Weights of a small mixture-of-experts language model, trained from scratch on English Wikipedia: 14 layers, a shared expert of 256 neurons.
Below are experts of layer 6 (counted from 0) of a mixture-of-experts language model. Rows are named router (the router's row for the expert) and show model dimensions 0-159. Each number is 128 + 24 x the weight over its row's rms, rounded and kept within 0 to 255.
After each expert's rows: "comes before" lists some tokens at least twice as common just after its tokens as in all text. This comes from a sample of Wikipedia text that the model never trained on. Tokens count by the router's weight.

# expert 14
router [177 146 117 113  94 159 135 108 141 108 179 114 137 136 119 149 140 117 119 132 125 144 116 113 144 137 116 125 127 110 159 101 104 117 127 135  84 101 179 111 103 129 167 116 121 196 111 153 128 104 102 112 133 157 134 169 136 137 130 127 145 146 170 139  98 125 169 122 152 129 108 164 161 161  92 121 130 139 107 126 167 143 137 104 142 145 142 126 112 119 155 122 158 195 111 101 125 166 102 135 155 151 165 139 141 120 114 167 157 143 127  95 124  86 155 164 121 118 155 100 121 120 136 180 123 114 124  82 119 151 124 156  97 146 130  96 115 150 125 137 168  92 118 137 116 107 141 112 125 123 180 133 127 118  55 165 138 112 135 112]
comes before: " ", " to", " a", " not", " be", " on"

# expert 27
router [115 125 146 136  94 164 140 157 148 105 128 136 136 166 127 193 124 130  98 129 113 107 147 142 129 130 156 128  90 169 172 172 133 139 141 122 171 121 175 105 161 144 112 115  68 146  93 125 137 135 138 149 149 127 170  86 146 117 134 120 109 126 147 107  90 105 113 158 121 104 174 113 152 105 133 125 126 134 131 156 150 143 131 158 138 151 121 156 137 125 140 144 157 176 164 126 137 111 137 109 179 151 128 136 104 110 162  94 149 134 105 127 113 139 105 123 129 132  84 155 127  75 123 112 128 150 101 137 170 108 119 161 150 173 107 143 132 116 109 179  89 152 106 111 144 132 150 120 122 117 157 106 127 148 167 127 158 113 147  75]
comes before: ",", " (", "\n", " and", " is", "'s"

# expert 15
router [ 97 175 132 139 149  99 146 145 139 130 155 196 138  83 105 132 101 149 112 116 158 115 169 120 128 114 149 142 121 135 160 149 113  59 152 136 126 143  71 133 160 137 155 110  94 151  91 144 122 117 119 168 111 165 139  92 161 109 105 151 115 100 124 117 122 121 143 143 158 173 125 116 128  99 157  99 181 135 118 101 119 173 122 118 132 110 137 156 146 110 149 140 111 142 128 116 138 136 138 175 137 140 123 143  67 141 143 155 107 117 103 125 143 141 105 130 130 136 160  75 133 129  94 116 155 125 157 127  75 119 137 155  82 123 133 148 156 128 138  83 116 124 134  90 115 135 136 126 117 139 117 125  71 120 163 138 117 150 111 138]
comes before: " ", " the", " —", " MF", " DF", " W"

# expert 16
router [ 81  95 167 126 146 170 112 123 131 142 144 139 149 160 150  93 157 116 116 159 156 128 134 116 149 133 127 102 139 110 126 138 134 165 131 181 132  99 126 157 133 137 127 114 111 143  95 132 171 181 136 112 174 154 109 154 174 142 113 167 114 150 123 173  91  89 142 180 156 149 113  97 129 123 114 110 158 165  88 121 122 124 190 119 118 174 114 174 117 138 155 115 122  92 172 120 114 125 146 122 103 129 172 130 114 128 105 148 163  82 125 121 123 145 155 120 123 134  68 114 134 127 176 110 122 103 105 138 119 151 139 114 138 128 102 134 121 148 168 137 149 138 131 149 109 106 159 147 138 118 130 108 116 106  97 101 128 113 148 145]
comes before: ",", " of", " in", ".", " to", " and"

# expert 20
router [155 135 127 146 100 153 135 131 156 127 113 124 147 140 108 110 185 152 113 113 139 144 169 125  86 105 115 178 115 110 149 137 158 184 132 105 150 128 103 167 156 133 175 156 174 115 133  90 154  84 142 127  94 169 134 104 157 159 158 113 117  90  90 116 119 136 162 141 140 134 155 108 131 150 167 147 155 117 151 126 112 125 145 129 152 155 164 142 126 152 166 147 159 115 148 127 116 128 156 126 130 120  94 112 164 134 135 185 158 136  96 124 124 127  99 139 186 149 165 138  90 138  98 126 147 143 143 131  70 138 157 143 134 118 157 123 139 108 130 135 120 111 140 148 106 150 138 123 157 138 121 148 163 126 179 129 136 102  99 107]
comes before: ".", " |", ",", "–", "%", "th"

# expert 6
router [154 108  88 120 142 144 163 117 132 104 112 158 149 152 139 126 142 148 169 119 109 141  78 115 104 128  82 144 122 133 109 127 154 115 106 129 130 113 155 120 148 157 130 126 114 100 126 143 151 119 147  97 184 177 112 141 117 112  94 110 127 143  84 140 136 140 125 162 174 103 131 109 103  96 107 150 139 123 144 141 101 102  80 137 114 121  98  96 117 144 122 125 126  63 111 130 129  86 112  92 164 127 131  88 156 132 145 150 118  92 105  79 171 109 176 118 150 154 172 174 164 137 118  76 137 152 106 125 126 138  93 120 118 135 147 140 153 151 108 136 156  99 150 146 145 167 126 137 168 118 123 130 136 128  96 113 114 121 146 169]
comes before: "0", "1", "2", "3", "5", "4"

# expert 29
router [129 146 145 102 119 128 144 117 145 125 126 129 129 152 122 103 116 107 139 127 115 135 116 113 115 146 143 119 130 129 140  91 109 104 111  88 160 166 118 143 137 118 143  87 182 164 108 102 103 104 157 113 149 113 132 101 100  96 131 121  93 165 121 181  93 113 101 134 137 163 123 158 153  93 139 124 145 129 125 163 135 140 122 133  97 167 150 123 102 142 117 111  70 131 126 108 101 169 151 108 125 108 131 107  99 121 136  84 138  72 145 125 110 143 115  78 172 135 129 103 143 162 102 109 109 143 156 105 129 143 119 154 122  99 117  83 101 105 120 178 166 135 110 158 135 119  86 141 158 125 105 126 196 154 143 131  94  70 133 129]
comes before: "|", "-", " The", "==", "The", " He"

# expert 23
router [167 119 130 154 145 113 145 144 163 126 162 112  91 146 156 104  80 142  96 122 161  55 110 116 147 118 140 125 128 155 148 139 149  83 183 130 131 150 103 100 161 128 112  87 125 111 136  97 130 122 160 129 113 125 100  87 163 171 158 147 140 146 116 117 163 150  93 142  76 149 119 140  96 146 129 154 129 129 129  98 107  96 131  87 132 113 135 166 139 153 137 142 128 145 123 129 131  93 121  81 167 112  97 122 171 108 129  80 124 109 139  76 150 120 164 130 108 143 116 161 142 137  91 102 144 107 111 126 132  99 115 139 104 114 138 106 100 157 120 136 137 133 104 109 134 149 136 111 180 125 124 154 158 143 125 148 119 143 156  87]
comes before: " the", " a", " his", " their", " its", " an"

# expert 11
router [148 129 111 130 163 105 159 111 132 137 188 101 109 134 146 100 116 116 126 143 163 135 128 137 138 131  49 128 161 155 109 130 172  95  85  94 140 166  85 122 137 102  63 102 124 150 110 141 140 126 121 115 131  74 136 168 163 126 114 122 118 172 150 152 155 149 144 142 127 124 158 122 155 134 149  84 113 151 156  68 123 107 138 124 119  93 129 110 141  78 134 162  93 145 102 136 116 103 137 134 147 132 189 132 125 124 117 128 147 107 141 144 144 112 137 115 165 144 110 116 146 146 133 129 165 149 140  92 129 132 109  98 135 140 127 120 126 135  95 197 107 113 147  92 150 107 142 118 114 135 127 110 120 122  87 143 126 112 126 107]
comes before: " a", " the", " and", " he", " which", " but"

# expert 12
router [148 130 143 102 114 142  92 118 124 157 106 107 114 125 155 141 151 130 147  97 132 117 131 169 114 156 124  95 151  66 101 111 143 135 129 136 150  91  92 142 147 130 144 112 110 134 140 165 154 123 121 150 156 147 123 107 113 128 111 118 136  91 115 158 175 155 160  95 125 143 141 113 150  94 165  86 152 136 116 150 139 127 114 113 122 119 130 106  94 115 124 112 104 111 119 111 166 122 166  85 110 123 104 109 140 163 122 154 102 167 157 179 139 134 111  96 135 140 185 148 104 130 118 161 118 102 164 130  78 105 152 120 110 100 132 133 118 110 123  81 109 148 159 129 139 151  77 161 114  94 164 155 110 134  57 127 133 158 124 103]
comes before: "201", "200", "202", "199", "198", "197"

# expert 10
router [112 114 149  87 147 121  73  89 118 164 112 105 114 149 107 111 153 106  97 185 103 131 151 100 150 132  99 120 144 121  81 179 142 150 136  94 146 113 145 140  87 141 148 142 142  96 158 122 156 101 148 118  89 123 163 142 110 142 126  93  91 141 140 111 116 133 118  90 156 183 125 125 154 113 129 112 128 120  81 139 119 124 126 121 147 132  91 163 107 148 119 150 119 140 173 128 117 165 113 113 108 146 137 166 141 145 132  97 159 136  94 143 105 115 138 136 171  88  50 111 155  85  99 158 109 126 148 124 150 127 125 138 139 116 134 123 113 134 151 119 108 100 145 135 107 117 149 103 139 154 100 105 138 164 154 121 130  94 151  99]
comes before: " |", ")", ";", " (", " |\n", "\""

# expert 13
router [111 129 142 166 109 137 128 140 118  90 121 111 127 182 166 175 159 139 174 154 160 157 124 121 134 101 137 123 191 149  99 129 132 159  83 124 148 146 153 110 124 126 128 144 126 113 117 119 119 140 105 131 113 119  91 168 136  84  58 130 136 106  94 113 120 138 101 100 139 137 108 145 124 180 151 160 115 138 172 117 121 148 100 158 142 132  99  90  74 140 128 141 131 126 162 136 117 183 148 124 161 170 121 108 121 171 140 123 120 143 134 102 129  66 144 144 109 122 136 143 111 133  99 129 132 129 132 123  94 167 146 106  99 164 153 165 143 156 130 160 144 132 107 129 124 118 135 127  72 117 133 128 130 122 147  99 100 138 140 145]
comes before: "0", "4", "6", "5", "3", "1"

# expert 3
router [110 149 109 101 124  99 106 182 134 118 107 144 119 150 127 134 102 137  93 139  83  71  90 125 115 122 140 133 113 177  84 152 169 160  94 111 129  97 155 116 127 144 134  98 108 124 124 163  99 151 123 130 112 122 111 144 117 136 113 119 151 190 115  99 156 137  99  97 152 124 152 106 105 142 142 130 129 145 138 127 100 157 119 139 116 146 150  96 104 103 165  99 138 154 112 135 150 136 109 128 140  97 119 114 141 116 143  88 161  68 105 129 108  80 150 142 170 154 106 150 118 158 149  80 152  99  88 109 122 116 113  94  96 115 114 167 103 149  90  87 139 109 112 122 126  95 134 152 123 127 112 131 123 159 142 144  97 159 153 154]
comes before: "1", "2", "0", "3", " |\n", "4"

# expert 19
router [130 111 134 155 104 117 163 141 132 147 116 106 137 120 124 129 118 126 145 118  96 128 170 144 137 115 154 206 110 103 129 142  99  89 127 173 122 149 122 156 142 121 133 116 139 170 143 125 112 123 167 161 124  98 137 177 125 131 127 110 103 148 118 127 119 109 126 123  86 112 110 164 129  91 180 126 101 121 127  93 140  86 137  99 151 131 127 143 109 160 103 116 159  84  95 104 116 120 159 143  94 120 101 104 142 142 106 144 127 123 122 173 101 115 127  94  94  96 159 103 104  99 157 132 103 136  84 128  97 140 123 149 116 166 158 113 155 116 148 119 144 132 157 100 115 100 119 161 144 121 147 128 111 169 176  79 147 112 125  65]
comes before: " the", " a", " his", " be", "See", " their"

# expert 2
router [161 142 124 128 145 139 134  97 119 137 100 184  95 141 145 106 142 159 137  94 143 146 129  96 132 106 112 117 139 105 128 186  97 144 157 146 144 143 168 156 119 111  77 126 121 174 120 146 111  88 101 112  95 151 187 109 111 121 146 158 120 134 161 111 155  92 103 116 112 147  64 143 144 118 138 123 149 157 169 115 129 122 135 172  88 111 123 104 132 119 154  90 175 123 163  81  87 119 105 124 145 114 134 119 151 133 107 139 169 136 167 129 109 122 119 104 115 109  91  94 153 121 175 133 136 131 135 116 146 156 161 128 145 132 126 125 150 110  96 146 107 124 127 145 124 102 151 157 112 134 159 104 123 102 106  97 132 159 155 102]
comes before: "==", " of", ":", " |", "===", "="

# expert 31
router [ 97 125 140 119  90 140 144 119 133 180 152 130  83 164 126 134 149 108 110 133 151 137  96  92 134 119 135 138 112 111 146 142 132 160 111 103 105 150 119 136 142 149 121  71 122 148  87 164 122 114 150 157 109 133  97  71 117  95 149  85  74 106 146 101 172 108 100 149 125 173  99  85 157 103 130 135 122 150 151 147 145 146 153 181 149 131 102 124 146 150 138 136 172 143 170 124 103 146 130 107 138 120 122 169 139  94 128 139 125 108 127 115 122 140  99 153 131 110 133  86  74 124 107  99 124  97 136 126 125 108 168 106 168 124 117 130 113 113 101 121 172 114 141 101 105 151 174 114 130 124 121 145 143 105 134 101 146 128  80 111]
comes before: " |", ",", " (", "\n", " |\n", "."

# expert 26
router [162 139 141 153 111 131 120 130  96 113 167 128 109 138 152 134 140 142 135 108 157 154 137 121 113 108 170 138 160 171 153 162 148 132 149 139 180 163 124 139  96 107 144 127 138 174 137 156 124 142 137 153 151 135 128 136 123  99 134 165 164 116 102 126 125 142 129 153 110 160 136 181  90 109 142 125 117 125 113  87 137 120 143  88 121 158 160 162 156 116 145 114 134 113 149 135 129 139 134  90  82 113 185 180 158 142  88 115 154 118 138 129 134 114 135 118 126 144  77 125 127  86 106 181 126 138 141 148 155 129 160 129 146 146 114 107 141 111 127 107  64 134  96 110 116  99 140 110 112 151  93 174 160  80  87 139 153 110 116 141]
comes before: " |", ",", " the", " to", "–", " by"